python train.py --n_layer=13 --d_model=128 --n_experts=128 --experts_per_token=8 --d_expert=32 --d_shared_expert=0 --activation="geglu" --moe_layers=[0, 1, 2, 3, 4, 5, 6, 7, 8, 9, 10, 11, 12] --router_score="softmax" --normalize_top_k=false --routed_scale=7.25 --balance_loss=0.0156 --balance_bias=false --init_std_router=0.0156 --lr_router=0.00163 --vocab_size=8419 --norm="rmsnorm" --norm_eps=1e-06 --tie_embeddings=false --optimizer="adamw" --lr=0.00249 --beta1=0.9 --beta2=0.98 --batch_tokens=32768 --seq_len=1024 --train_tokens=289800000 --steps=8844 --dataset="wikipedia_en"
Below are experts of layer 4 (counted from 0) of a mixture-of-experts language model. Rows are named router (the router's row for the expert), gate (a neuron's input weights, with its number), up (a neuron's input weights, with its number), down (a neuron's output weights, with its number) and show model dimensions 0-127. Each number is 128 + 32 x the weight over its row's rms, rounded and kept within 0 to 255.
After each expert's rows: "comes after" lists some tokens at least twice as common just before its tokens as in all text; "comes before" lists some tokens at least twice as common just after its tokens as in all text. This comes from a sample of Wikipedia text that the model never trained on. Tokens count by the router's weight.

# expert 34
router [101  95 140  74 177 135 104 145 117  89 186 131 118 127 138 152 123 165 129 114 143 140 108 126 123  71 175 168 106 162 109 113 132 180 185 150 160 137 135 147  97 146 154 110  82 166  94 130  76 133 146 163 165 110 162  94  90 178 143 148 100 108 182 125  93 124 177 129 151 136 151 156 150 100  74 118 151  80 100 103 149 170 105 167  65 171 114 141 125 157 124 183 106 108 135 210  82 126  96 129  84 164 129 201 130 182 179  88 156  97 166 113  97 109 104 146 137 122 166 104 162  74 153 128  91 150 181  92]
gate0 [129 128 122 152 113 129 120  90 190 114 131 108  87 113 116  85 159 116 120 182 147 132 159 162 153 149  99 109 134 151 155  86 122 156 126 153 158 208 165 160 155  85 211  71  67 185 108 131 162  82 107 140 137 130 148  93 101 155 141 140 141 113  57 167 138 121 148 103 203 116 147 152 125  92 180 128  75  70  97 140 138 110 127 118 142 108 140  53 149  91 134 135 123 179 134 143  80 114 109 166  62 168 150  81 120 141 134  82  98 106 163 157 140 165 129 148 136 174 167 123 140  70 157  87 136 155 121 152]
up0 [113 173 132 123 178 175  62 177 138  89  93 191 179 159 157 141 192 147 181  75 130 130 150  89 160 154 173 117 128  78 116 163 177 141 124 149 170  67  85  98 173 141  85 126 137 130 120 135 106 180 164  73 148 139 143 125 121 177 118 131 101  50 144 118 142 154  84 142  99 162 130  91 130 141  86 123 152 178 124 147  93 121 149  97  88  96 128 167 101 106 162 132  82  93 121 123 114 202 145  92 164 103 104 133 144 125 154 154  95 158 104 140 150  93 113 120 111  99 129 118 174 160  99 186 147 149  79 104]
down0 [163 142 106 117 119 126 124 162 193 166 148 146 119 136 192 101  96 135 100 133 151 105  75  79  93 125 102  86 104 151  94 180 154 142 232 102 117  77 114 116 109 146 123 133 122 138 157 155  84  94 113 123  94  89 129 185 122 135  57 114 125 136  87 132  97  91  92 135 123 141  93 190 121 214 111  64 173 160 156 128 172 160 170 190 151 143 130 153 101 129 183 144 186 113 116 130  72  79 108 121 136 128 126  82  97 134 134 111  76 136 156 112 149 143 107 104 182  98 111 109 129 140 122 166 163 111 126 108]
comes after: "2", "1", "On", "\n", " On", "In"
comes before: "1", "2", ", the", "\n\n", ",", "3"

# expert 31
router [101 145 155 166 104 153 161 121 127 149 112 131 165 100 170  76 112 120 148 167 146  84 133 106 121  83 116 165 127 161 164  68 140 121  92  76  61 146 176 180  91 116 174 172 124 113 162  77 114  64  91 126  69 101 116 140 115 150 142 160 130 125 142 123 134 178 167 101 143  78 175 123 188  81 162 141 145 110  94  86 145  67 108 113 106 144 131  71 114 191 150  90  95 157  74 124  85 162 146 162  74 115 138 151 120 111 172 135 151 173 105 128  99 166 189 131 123 150 158 172 109 149 138 152  84 146 109 153]
gate0 [ 74 141 106 202 146 157 114 125 192 136  99 126 164 113 148 117  59 128 130 139  58 148 175 112 101 105 123 113 146 136 123 115 133 111 142 131 153 166 128 162 142  59  82 130 106  87 133 165 188 140 123 118 193 189 147 163 106 101 128 129 146 147 116  89  52  48 146  89 154 133 144 114 136 142 144 103 154 122 114 205 130 151 151 153 102 119 158 172 102 138 127 148 136 207 103 113 180 155 133  51 116 190 126 198 144 135 148 117 141 101 179 118 141 128 133 108  93 140 132 136 121 102 188 106 142 126 154 149]
up0 [ 61 173 134 168 190 140 118 138 152 120 135 107 168 110 117 172 136 119 137 157  50 121 173 142  70  94  94 139 117 129 111  89 124 121 149 121 136 200 119 135 159  88  80 129  67 130 106 127 160 149 142 130 148 175 160 101 132 149 105 142 113  97 131 120  68 107 173 112 149 118 166 138 151 165 133  62 152 156 125 151 150 166 188 114  43 175 150 168 120 108 111 154 113 191  63 105 128 136 134  90 103 168 169 194 129 139 171 137 150 133 155  95 108 149 152 145 108 170 149 113 134  96 191 171 160 162 125 160]
down0 [146  82  91 159  67 144  80 105  89 117 147 122 102 107  64 132 119  99 130  81 140 113  68  97 164  86 126  97 137 143  69 139  99 105 134 172 165  71 148 170 119  95 159  72 117 157 120 120  71 112 109 114 100 100  76 128 132 117  88  89 120 137  78 116 107 122  93  99 106  97 169 165  85 111 170 111 130 168  89 106 115  78  92 111  94  94 146 122 104  91 144 127 112  80 124  99 133  77 134 129 111 144  88 143 121 185 186 156 158 138  68 141 126 191 180 118 180 178  79 125 147 118 152 102 148 160  78 108]
comes after: "\n\n", "\n", "==", "|", "-", "==="
comes before: "==", " ==", "\n", " |", "===", ":"

# expert 48
router [ 77  90 141 133 206 161 100 148 172 126 150 200 125  93 111 133 140 116  92 145 189  97  42 130 141  91 135 142 152 149 162  76 125 134 145 146 165 160 156 164 112 114 171 123 138 160  70 155 148 159 164 133 154 138 183 107 137 156 149 111  76  85 114 112 120 177 206 159 127 139 164 120 146  70  91 128  96 100 100  86 181 130  92 119  73 135  87 109  60 116 108 109 109 141 111 127  82 118  89 109  67 152  98  92 151 161 182 113 116 145 155 160 102 157 144  74 136 145  94 116 138 120 142 130  94 129 147 155]
gate0 [119 112  83  92 186 150 110 177 164 127 123 140 131 168 123 118 107 138 114 132 111 120  99 137 143 138 147 164 148 118 178 101 108 160 102 117 158 154 163 165 156 138 161  61 117 177 133 140 167 167 184 202 162 151 243 101 223 156  94 107 162 114  83  94 119 156 155 147  98  87 121  77 118 100  92 183 101 121 138 130 141 148  87  77 132 145 117 129  99 153 167 164 114  84 130 152 122 143 160 140 126 152 139 152 154 112 140 115 105  94 106 157 198 109 110 137 103 136 137  63 176 122 125 188 161 111 122 104]
up0 [125 135 117 128 152 158 121 173 114 166 175 113 127 143 105 103 109 114 121 111 117 131 175 158 128 135 144 138 132 134 132 136  57 143 115 133 128 151 125 110 180  93 109  88 136 155 145 134 148 117 165 157 182 122 213 130 185 130 125 181 145  92 110  92 155 174 129 139  72  89 134  76 137 153 152 212 100 121 166 145 169 184 103  48 183  75 179 141  84 104 129 139 124  78 168 160 142 157 116  79 122 111 148 158 157  82 182  77  88 164 131 207 135 123 103 138  98 137 109  92 138 165 103 154 110 104  98  89]
down0 [192  80  78 170 117 140 111  93 173 134 161 107 115 125 140 160 134 116 143 124 165 136  67  80 121 155 155  74 153 165 123 118 109 119  75 154 124  86 116 141 103 112  99 106  65 131  89 142 155 142  93  98 128 124 181 114  91 132  96  82 125 102 147 140  17  67 172 166 125 142 133 153 131  92  77 151 130  91 110 133  77 135 142 160 134 139 140 104 192 123 174 129  54 114 172 145 114 150  76 106 189 162 160 171  99 153  66 124 146 119 144 123 160 133 132 127 138  92 150  91 118 168 191 128 125 147 146 137]
comes after: ",", ".", "2", "1", " For", " In"
comes before: ",", " | ", ", the", " the", " ", "%"

# expert 114
router [ 69 124 107 124 160 141 103 135 161  99 137 114  90 128 106 100 193 177 134 182  94  95 121  83 157 110 135 134 153 112 191 135 168 178 158 166 119 171 144 102 160  76 142 127 103 163  82 114 121 160 213 169 102 153 113  83 146 167 138 158  82 143  94 175 120 169 164 144 108 151 158 149 118 133  77 135 122  75 132 117 180 154  85  73 142  85 121 172  96  89  51 109 110 119 112 158  65 129 146 145  88  62  94 109 132 122 168 161 117 109 152 160  90 110 126  99 112 132 113  95 147 115 134 178 166 155 120 155]
gate0 [110  70 105  32 172 163 161  56 143 144  81 116 126 148 120 112 145 198 137 105 142 131 180 107 113 127 155 116 155 156 141  85  87 161 155 193 101 171  67 100 179 180 185 190 115 109 137 112 106  82 133 201  94 133 131 164 137 160  96 157  94 120 109 139 140 172 157  91 110 111  75 140 129 121 135 107 137 135 122 112 145  95  94 182 115  95 128  91  84 118 149 117 149 118  89 159 101 182 139  81 160 132  82 136 123 158  79 106 110 151 127 134 101  94 159 133 104 117 128 135 126 134 142  92  52 124 132 131]
up0 [ 99  80  92  56 151 159 145  61 160 111 105 126 125 163 111 102 173 187 136 106 146 131 197  89 104 119 127 121 160 149 139  75  88 165 151 190  96 178  57  86 173 157 183 158 111 127 149  85 109  99 158 199  92 113 134 157 144 161 109 153  73 129  93 130 115 175 160  94 123 132  77 158 110 113 121 124 139 113 112 123 167 115  85 170 102  92 116 111  96  99 154 160 162 142  61 149 100 162 155  98 161 121  86 121 122 170 109 118  97 168 103 142  96  97 167 133 100 112 124 118 131 112 160 126  70 154  95 126]
down0 [141 166 128 134 106 139  99 132 109 113 150 111 136 104 147 176 139 181 103 104 144 134  87  49 104 143  90  85 149 127 144 129 177  98 146 112 140 134 197 143  95  95 135  68   9 108 170 127 104 169 169  93 143  80 132 120 145 156 138 125 112 160 167 144 133 155 108 132  96 118 211 129 133 169 143 160 174  94 133 160 149 139 118 100 126 120 194 207 138 100 120 169 165 162 147  91 128  72  91 113 164 141 149 152 141 155 102 145 129  47 107  84 112 144 174 146 161 117  83 137 108 147  98 122  96 141 126 140]
comes after: " | ", " ", ") | ", " of ", "; ", ": "
comes before: ".", ",", "–", " | ", " and", " in"

# expert 95
router [103 114  87 146 101 155 156 103 118 143  90 143 114 164 161 119 127 167  88 151 124 141 105 102 196  84  91 182 136 118 151 118 113 195  87 103 149  80 183 189 104  79 145 134 105 145 146 165 117  98 129 188 117  58  91 167 135 141 140 136 163 133 159 175 143 115 160  83 149 123 159 148 145  97 128 131  90 159 105 143 146 167 122 115 105 179 140 129 111 179 148 112  77 119  95 152 115 105  72 163  99 130  56 132 105 144 159 157 158 140 124 106  85  68 151 113 119  76 169 131  73  61 169  96  75 131 177 132]
gate3 [118 115 168  97 106 114 122 116 112 141 109  78 140  84 180 118 115 149 123 100 144 158 124  80 161  91  93 182 107 190 115  85 119 122 100  99 110 131 140 141 168  60 184 165 129 137 157 174  27 109 172 132 155 161 110 110 134 145 117  93  77 113  71 122  95 115 164 140 102 117 131 106 160 101 112  99  81 134 114 127 133 105 134  99  51 135 156 154 114 137 159 121  98 150 100 127 120  94 137 152  63 134 152 152 105 132 143  88 162  54 120  85 148 161 156 210 145 168 149 174 123 135 151  58 135  83 140 164]
up3 [113 129 121 151 166 148 120 123 135 100 193 148 163 103  83 147 165  74 156 159 103  96 134 187  82 155 155 119 112  86 127 160 149 145 190 170 132 104 138 105  90 196  79  85 124 112  96  87 194 179  79 118  93 124 171 176  91 126 118 150 187 120 177 134 169 141  94 162 143 159 108 160 112 178 141 152 173 109 140 117 106 131  88 158 174 114 115 124 137 126  97 109 157  91 175  78 101 142 104  91 160 137 133 124 167 136 125 149  79 187 137 167 133 124  79  65 117 112  78  86 124 111  91 171 135 151 114  83]
down3 [130 105  80 158  55 128 157 140 123 172 106 118 126 119 116  75  70 182 147 102 108 147 141  30 176 126 119 110 131 121 154 106 100 186 109 103  71 115 141 242 128  95 164 166 156 131 144 120 118 121 132 178 137 147 190  59 133 115 107 167  85 136 133 152 121 119 158 120 134 109 111 117 197 148 176 120 131 170 163 190 158 150 138 126 130 170 145  70 145 109 112 130 134 138 136 105 126 115 117 166 103  78 108 111  89  79 181 178 175 119 174 128 131 141 152 108 121 137 123 169 106 132 119 130 142 127  85 156]
comes after: "\n", "2", "\n\n", "1", ")", "-"
comes before: "\n", "2", "1", "-", "\n\n", ":"

# expert 65
router [127 183 150 138  85 120 108 108 160  88 166 134 163 156  89 129 195 172 145  94 111 148 150 174 154 113 122 149 154 111 123 157  93 149 192 159 125 119 166  83  94 147 147 152 114 176  92  96 150 131 169  93 120 109 104 179 120 161  83  73 149 147 130 158 108 128  91 188 153 186 149 156  83 163 172 148 162 133 110  61 105 158 124 127 115 127  75 170 156 133 114 150  85 147  50 155 105  61 160 173  77 120 149  91 117 154 117 161 107 119  89 151 146 137 154 122 100 116 113 122 181  81 114 158 134 172 112  70]
gate0 [134 131 150 187 141 140 108 165 129 155 141 144  94  99 162 123 166  98 102 146 177 119 150 144 141 148 170  66 119 187  95 211 123 127 143 157 166 142 158 143 134 118 160  78 147 125  80 140 135 174  87 146 231 110 189 129  65 135 123 122 148  98 164 115 124 175 116 123 128 104  79 115 179  70 117  64  78 128 123 167 108 102 151 189 118 151  92  92 132 156 109 120 154  84 184 128  93 112 121 141  84 145 114 113 125  97 111 137 144 164 155 126 193  95  78 107 129 177 156 160 117 146 121 125 102  89 162 107]
up0 [158 180 132 172  92  96  79 122 162 127 174  98 106 112 117 128 186 155 146  99 128 139 213 141 136 118 106 150 161 126  57 171  78 150 180 146 113 131 196 123 141 166 108  73 115 164 107 111 119 129 109 106 184 106 137 156  95 159 110  65 132 126 124 150 102 181  57 116 175 149  97 180 107 153 137 132 157 135 127  87 130 131 136 156 147 125  90 123 147 126 112 179 125 144 118 143  88  92 168 158  56 132 143  57  78 101  64 128  82 122 144 132 168 171 123 127 136 180 144 161 163 136 132 118 141  90  96 104]
down0 [175 113 101 101 155 188 175 191 155 137 129 156 159 146 174 135 150 121 122  93 123 150 116 101 116 161 135 115 165 144 151 150 151 196 128 103 119 117 183 134 151 123 132 104 112 171 152 155 139 141 124 118 121  95  83 175 137 129 103  60 167 157 137 183 148 128 101 151 147 159 125 159 139 165 158 161 172 137 119 153 116  86 196 110 173 148 126  66 137 169 162  53  98 133 147  78 136 146 159 169 108 121 163  64 107  82  62 133 137 109 112 184 191 117 120 152 166  62 176 125 109 104  96 142 123 124 188 108]
comes after: " the", " The", " in the", " to the", " of the", " on the"
comes before: " of", " of the", ".", " was", "'s", "west"

# expert 63
router [117 135 105  88 103 171 129 180 162 104 148 106 197 122 102 135 168 196 130 106 116 149 143 168 155 107 143 149 129 159  97 118 111 182 160 149 114 136 153 130  76 123 115 124 117 211 135 149 155 139 194 147 105 108 132 141 136 170 163 134 146 164 147 145 105 166 150 173 168 191 172 125  77 149 162 162 126  64 117  79 132 196  98 152 107 113 103 105 139 123 126 129 144 109  44 179  86  69 183 115  60 114  92 147 117 127 156 138 118 121 129 117  86 121 141 135 136 165 118 115 193  86  98 166 170 148 120  86]
gate0 [154 112 143 132 143 159 151 189 115 119 143  52 137 156 110 146 139 184 175 112 113 143 137 161  78 135  72 128  95 143  53 162 140 130 172 140  81 139 143 133  87 150 114 144 132 137 146 112 141 183 113 157 114 106 104 118 104 112 108 168 149 101 180 131 109  92 141 231  77 172 153 121 143 125 114 151 122 149 136 111 151 148  68 150 130 155 129 117 133 190 134  89  55 109 112  75 139  69  78  57 116  61 146 117  82 149 140 174 105 125 151 142 139 134 142 105 119 151 125  70 165 175 107  95 153  85 136  98]
up0 [ 96 160 116  85 114  76 149  89 108 127 151 137 172 171 118 115 120 134 105  99 137 154 136 124 214 128 152 128 126 126 186  97 135 155 134 127 142 105 128 118 111 156  98 139 136 103 118 144 112  47 140  90  82 135 119 173  96 124 167  64 113 152 118 143 133 131  45  78 133 144  94 127  80 132 167  67 154  36 105 130 145 111 214 134 111 145 167 157 138  99 174 158 161 124 139 148 116 129 149 157 152 180 113  89 121 122 117 105 128 107  66 163  93 101 140 160 148  63 146 210 127 102 167 168 123 167 129 138]
down0 [195 127 109 135 153 101 159 111 106 139 162 197 129  61 163 148 162 137 162 101 157 104 154  89 120 151 113 110 158  79 157 125 111 186 123  82 149  84 109 147 162 101 178 109 132 129 110 155 152 148 129  67  93 161 177 123 111 128 109 170 170 131 168 103 168  89 120 156 100 145 137 142 154 135 101 177 208  75 110 129  94 122 142 140 136  97 109  83 147  89 112 129  83 127 184 101 140 117 179 156 141 158 119 132 160 153 105 123 114  95 154 202 170  88 106 180 221 109 117 157 141 142  79 117  84 124 104 106]
comes after: " in the", " the", " of the", " in", " to the", " on the"
comes before: " of", ".", " of the", " ", ",", " and"

# expert 109
router [111 172 125 135  85 165 144  99 151  98 135 164 152  71 161 129 155 119 169 165 153 145 107 110 167 118 104 135 154 168 148 103 200 138 135 124  46 122 163 159 106 108 119 133 122 106 151  69 159 142 119  85  67 134  97 191 102 131 131 188 115  94 162 154  92 175 160 165 119 155  98 169 125 128 137 121 149 128 111  74  80  60 143 130 102 154 135 105 140 188 169  87 155 146 136  70  98 146  97  95  84 156 122  97 103  88 117 183 169 138  85 127 127 163 185  91 124 144 147 174  95 119  68 104 111  83 105 142]
gate0 [111 128 145 125 113 133 131 103 124 168 165  59 129  95 123 142 108  51 110 120 125 107  96 130 123 106 104 107 132 106  96 128 133 141 148  78  95 138 129 154 128 151 167 182  98  73 125  74 116 123 158  74 112 139 123 199 165 128 126 133 111  92 108 122 105 152 132 131  92 140  91 158 177 158 137 120 128 164 188 122  97 121 102 112 130 167 133  94  99 165 163 166 143 115 146 107 134 176 135 146 165  97 204  76  98  78 163 125 145  84 113 114 167 191 132  79  23 105  64 205 159 134 126  91 162 139 162  96]
up0 [136 164 130  94  85 130 131 123 125 145 132 177  80  82  51  82 110 157 129 116 134 187  95 159 169 132 104 136 155  82 149 127 116  80 143 167 101 124 103 131 135 110 152 120 133 156 194  85  60 180  81  78 137 110 136 112 168 102  84 104 132 190 133 156  81 146 119  96 126 148 108 175 123  30 121  78 131 158 134 178 136 140 175 103 119 110  99 119 109 157  89 144 118 126  35 134 138 120 180 184  91  83 138 104 157 117 164 130 120  89 148 158 150 108 121 145 136  94 122 149 126 174 176  91 145 111 127 104]
down0 [146 168  74 110  85 100 106 120 153 135  63  83 159 114 172 115 137 157 111 133 130 109 131 146  41 178 130 130 181 113 111 188  87 143 124 114 169  82 151  97 119 117 125  92 174 119 127 103  98 111 105  83 166 188 170  72 100 159 128 178 155 100 137 146 180 119 113 113 128 145 132  86  98 172 148  98  83 135 113 138 129 117 184 114 130 120 123  71 121 162  45 102 199 153  70  89 111 149 144 118 146 146 155 163  98 125 124  62 103 124 110 135 135 101  93 117 161 146 166 112  94 113 129 115 204 143 110  94]
comes after: " | ", " |", "|", "\n", "| ", "–"
comes before: " | ", " |", "; ", " | G", "| ", " "

# expert 67
router [ 78 151 114 121 104 164 105 154 167 126  84 112 176 150 197 145 194 134 114 144 171 133  76  87 150 156 146 107 174 191 162 188 146 134 147 126 185 140 113 142  97  66 124 117 104 161 143 172 133 152 163 138  66 153 117 164  83 149 121  99 125  94  88 161 144 158 101 112 117 128 115 102 173 151 135 150 177 160 152 169 132 124 144 128 123 117 121 117 116 173 114 161  66 135 116 179  74 145  68 169  92 169 178  93  94 166 165 158 175  67 120 122 146 123 106 104 136 166 178 150 109 125 127 143 136 164 151  65]
gate3 [138  30 145 123 165 111 131 189 141 144 195  73 132 158 105 172 120 143 137 183  62 128 123 117  55 130 130 123 121 153 100 134 106 104  31 142 140 149 138 140  93 130 157 140 122 141 151 122  85 167  77 128 112 124 102 104 158 128  53 149 111 120 138  87 151 106 186 134 109 148 127 100 151 126  74 151 131 133 158 171 121 168 100 140 114 122 107  89  91  79 123 118 156 113 138 144 110 169 115 136 146 194 133 191 162 150 158 172 170 123  63 139 149 122 134 106 157 118 134 145 134 151 136 167 212 118 140 177]
up3 [ 73  73  98 141 191  98 108 137 161  91 163 107 119 165 127 126 104 162 128 150  94 145 131 116  77  94 111 141 137 147  99  95 121  85 139 102 160 180 119 164  52 142 126 134  85 201 146 174 130 137 133 185 109 173 132 105 132 161  86  83 151  93 156 142 123 103 160 105 127 104  88  95 152 136  92 100  95 157 135 134 127 174 146 180 151 124 153 146  33 133 149 137 101 150  68 177  99 155 146 185 169 179 151 152 122 150 121 103 117 128 106 173 103 161 151 142 116 170 125 130 188 184 161 138 161 180 154 113]
down3 [108 136 117 164 137 132  55 153 162 123 136  88 206  97 163 125  85 128 146 146 156  89  69 153 117 131 119  83 152 183 138  94 179 143 107 139 117  84 153  91 182 108 111  90  47 149 196  82  99 221 101 153 121  71  83 159 166  88 107 115  78 199 135 129  96  96 141 119 136 132 120 106 100 175  87 160  68  74 121 135 119 149 105 132 149 114 151 127 129 133 139 123 128 127 100 116 108 139  79 173 112 102 113 127 138 149 120 120 140 139 127 122 137 115 119 109 145 165 137 141 113 158 190 144  78 199 134 109]
comes after: "2", "1", "–", " | ", " ", "| "
comes before: "–", " | ", " |", ".", "th", ", "

# expert 18
router [ 73  94 146 116 112 156 161 127 165 135 101 123 151 109 129 115 159 104 156 185 132 128  84  72 156 132 157 103 173 188 179 145 163 112 147 163 164 172 126  98 128  55  98 135 117 119 104 158 159 117 162 115  95 176 107 146 117 140 129  82  59  97 108 175 125 150 141 100  87 136 137  90 186  71 104 166 144  65 147 188 165 115 155  68  71 108 127 174 126  89  78 109  84 124 156 169 161 126 153 118 135 153 157  94 143 138 164 146 160  73 142 112 105 139 111  80 160 141 115 131  77 159 177 171 145 154  93 121]
gate0 [110 133  75 127  80 110 165 135 115  99 129 114 142 133 127 100 109 100 214  67 143 145 144  68  97  42 166 144 154 152 111 128 152  83  96 167 148 139 108  56 148 151 135 118 113 115 110  61  64 181 155  85 125 129  92  98  78  86 109 150 104 120 131 104 126 218 116 143 101 191 119 104 120 122  91 127 151 149 153 123 106  85 128  93  87 123 102 192 155 112 133 128 156 111 162 145 145 189  77 163 112 175 167  81 157 143 125 149 141  97 116 169 125 161 103 134 136 146 132 117 138 147 103 102 113 100  81  89]
up0 [ 94 145  79 117 146 136 192  59 110 153  82 166 108 196  65  70 104 137 155 100 119 139 177 119 115 101 186 156 142 144 122 111 182 163 134 132 101 121 119 118  66 108 196 146 121  38  54 129 135 103 133 128 133 140 147  87 104  84 126 100 130 141  85 103 119 126 107 108  92 136 152 169 173 121 161  98 145 122  96 117 154 147 176 121  76 104 134 139 139 144 139 117  81 106 103 148 124 144 134 138  63 126 149  77 124  66 147 104 110 131 126 164 131 161 124 169 170  68 177 202 124 129 138 107 100 136 156 120]
down0 [113  91 149 166 110 169 105 106 122 142 169 135 107 195  69 142 149 133 113 148  66 149 142 131 117 140 152 158  61 107  87 155 122  97  99 123 168 126 130  93 110 134 146 154 108 146 154 125 128 108 125 109 128 120  82  82 127 178 111 163 119 109 124 119  77 146 101 119  89 181 175 116 114 132  90 165 153  92  90 150 104  73  88 189 130  92 123 140 179 128 123  96 129 100 121 135  86 176 112  58  92 188 114 123 160  73 133 149 152 147  94 217  81 157 134 124 139 190 179 184 117 127 161 108 202 135 101 153]
comes after: " | ", " ", ".", ", ", "–", " ("
comes before: " | ", "–", ".", " |", ",", "th"

# expert 54
router [ 65 104  99 135 113 109 116 155 111 166 151 115 137 151 113  76 118 194 118 112 182 119  92  77 186  97 150 117 132 178 115 163 161 177 139 135 135 143 140  96  98 121 101 114 106 165  42 139 169 184 174  92 164 121 161 144 113 106 189 153 145 129 134 104  68 176 185 101 168 166 122 159 154 103  67  70 139  98 146 170 136 156 145 179 148 147 108 159 152 105 178  99 110  77 152 150  91 140 152 138  84 139 113 113  86 150 140 129 179 122 103 160 141  94 170 101 117 105 102 151 121 102 125 103  83  78 172 134]
gate3 [ 76 128 115 167 177 145  96 110 122 112 160 153  77 167 141 111 146 112 111 148 142 168 118 128 122 112 111 101  72  86  97 103 118 170 123 123 110 233 153 164 201 124  73 169 112 105  86 152 113 178 121 198 126 101 126 102 132 121 148 113  71 148 130 196 117 167 152  80 182 184 168 174 117  73 124 148 117 106  93 134 180 134 108 151 145  94 163 142 149 131 142 104 105 156  88 116 156 152 190 177  66  95 113  94  99 105 143 120 132 166 107 136 115 119 132 163 172 126 119 131 134 156 165 165  95 131 168 159]
up3 [123 103 161 106  85 137  58 137 141 174 172 173 183 125 144  87 213 113 129 144 132 127 104 121 101 137 160 110 115 112  78 129 106 103 163 116  77 169 121 180 176 129 134 125 125  88 115 138 102 114 105 160  59  99 156 161 140 109 134 104 100 132 170 147 108 144 114 116 109 158 124 188 144  98 117 165 213 156 143 120 127  97 131 133 159  58 128 112 153 105 163 178 132 128 102 150 128 169 170 157  57 135  92 148 114 120 139 145 147 181 156 151 175 114 125 168 140 172 158 177 122  90 162 222 104  87 144 132]
down3 [163 114 166 130 131 204  78 131  74 108  96 109 116 117 132 147  80  90 190 146 101  71 157  92 163 154 145  81 108 151 190 168 129 112  73 131 135 105  94 124 133 106 129 168  79  91  86 138 151 168 160  76  94 161 118 144 121 115 217 126 134 104 172 129 118 168 112 102 121 157 211 109 123  98  69 103 133 143 141 116  98  93 115 114 163 124 119 138 105  81 144  70  87 151  92 116 120 149  74 121  72 113 176 176 124 138 101 152 129  93 134 114 147 117 128  69 111  76 163 118 138 138 100  80 145  95 113 134]
comes after: "\n", ":", " | ", ".", "0", "5"
comes before: "\n", "\n\n", ", ", " | ", " |", "% | "

# expert 79
router [131 115 113 166  96 158 185 161 153 127  82 145  96 113  82 125 157 136 168 138 117 135  72  92  77 116 144 114 109 138 147 130 164 167  98  87 176 151 164 165  75 171  93 111  98 136 127 106 198 171  68  53  37  97 116  97 111 100  94 115 101 108 170 136 178 203 165 120 164 132 114 136 121 135 114 171  72 127 111 121 163  79 103 139 110  97 156 134 159 182  99 119 131 174 159 152 150 144 106 162 118 133 102  95 133 177 139 129 143 123  78  97 104  83 144 162 181 114 125 106 133 129 181 117 149 123 117 172]
gate0 [120 131  99 138  72 103  98 131 168 108  85 134 127 161 118 129 105 129 171 128 159 109 143 111  86  92 126 136 137 178 128  91 151 199 109  87 126 126 115 184 118  97  90 142  64  84 117 152 189 119 126  63  43 147 150 159 121  97  72 137  90 115 136 117  66 113 151 130 151 166 100 123 109 157 177 167  77 153  99  95 147 110  77 185 148 109 152 170 140 181 149  86 149 167 158 126  81 190 101 140 132 131 167  95 122 141 163 162 115 145  91  57  98  82 156  88 150 105 152 153 121 114 107  81 122 104 112 127]
up0 [125  77 102 199 116 133 143 186 148  97 139 141 129 177 126 115 109 109 135  42 114 139 117 138  49 104 128 135 178 129 155 113 101 179 127 126 123 164 119 111 155 119 141  96 122  50  84 144 140 176 153 100 125 129 147 184 165 111  92 138 163 145 141 114 105 178 132 108  77 144 109  77 141  94  94  79 156  81 134 152 125  92 121 104 114 124 125 176 194 102 165 145 121 117 142  65 138  66 136 159 154 122  89  78  93 123 138 175 107 156 121 146 147 127 180 167 112  67 149 102 137  51 155 139 121  77  97 135]
down0 [114 135 126  77 183 114 100 109 146 199  87 157 147  65 169 104  88 112  48 127  66  90 183 115 159 104 160 189 139  97 160  85 120  82 132 107 135 118 128 105 103 133 106 170 153 107 139 214 100 109 195 156 145 152 128  87 146 144 170 162 163 146 131 110 152 163 172 127 167 128  74 157 127 148 153 151 111 160 132  85 140 137 129 137 136 114  93  80 105 118  60 168 189 111  92 161 139 154 105 125 167 149 158 173 155 133 113 109 137 100  99 124 116 141 137 185 104 157  69 172 121 131 106 133 146 125 152  96]
comes after: " (", "1", "(", " / (", "2", "\" ("
comes before: ")", ") | ", "1", ") |", "2", "–"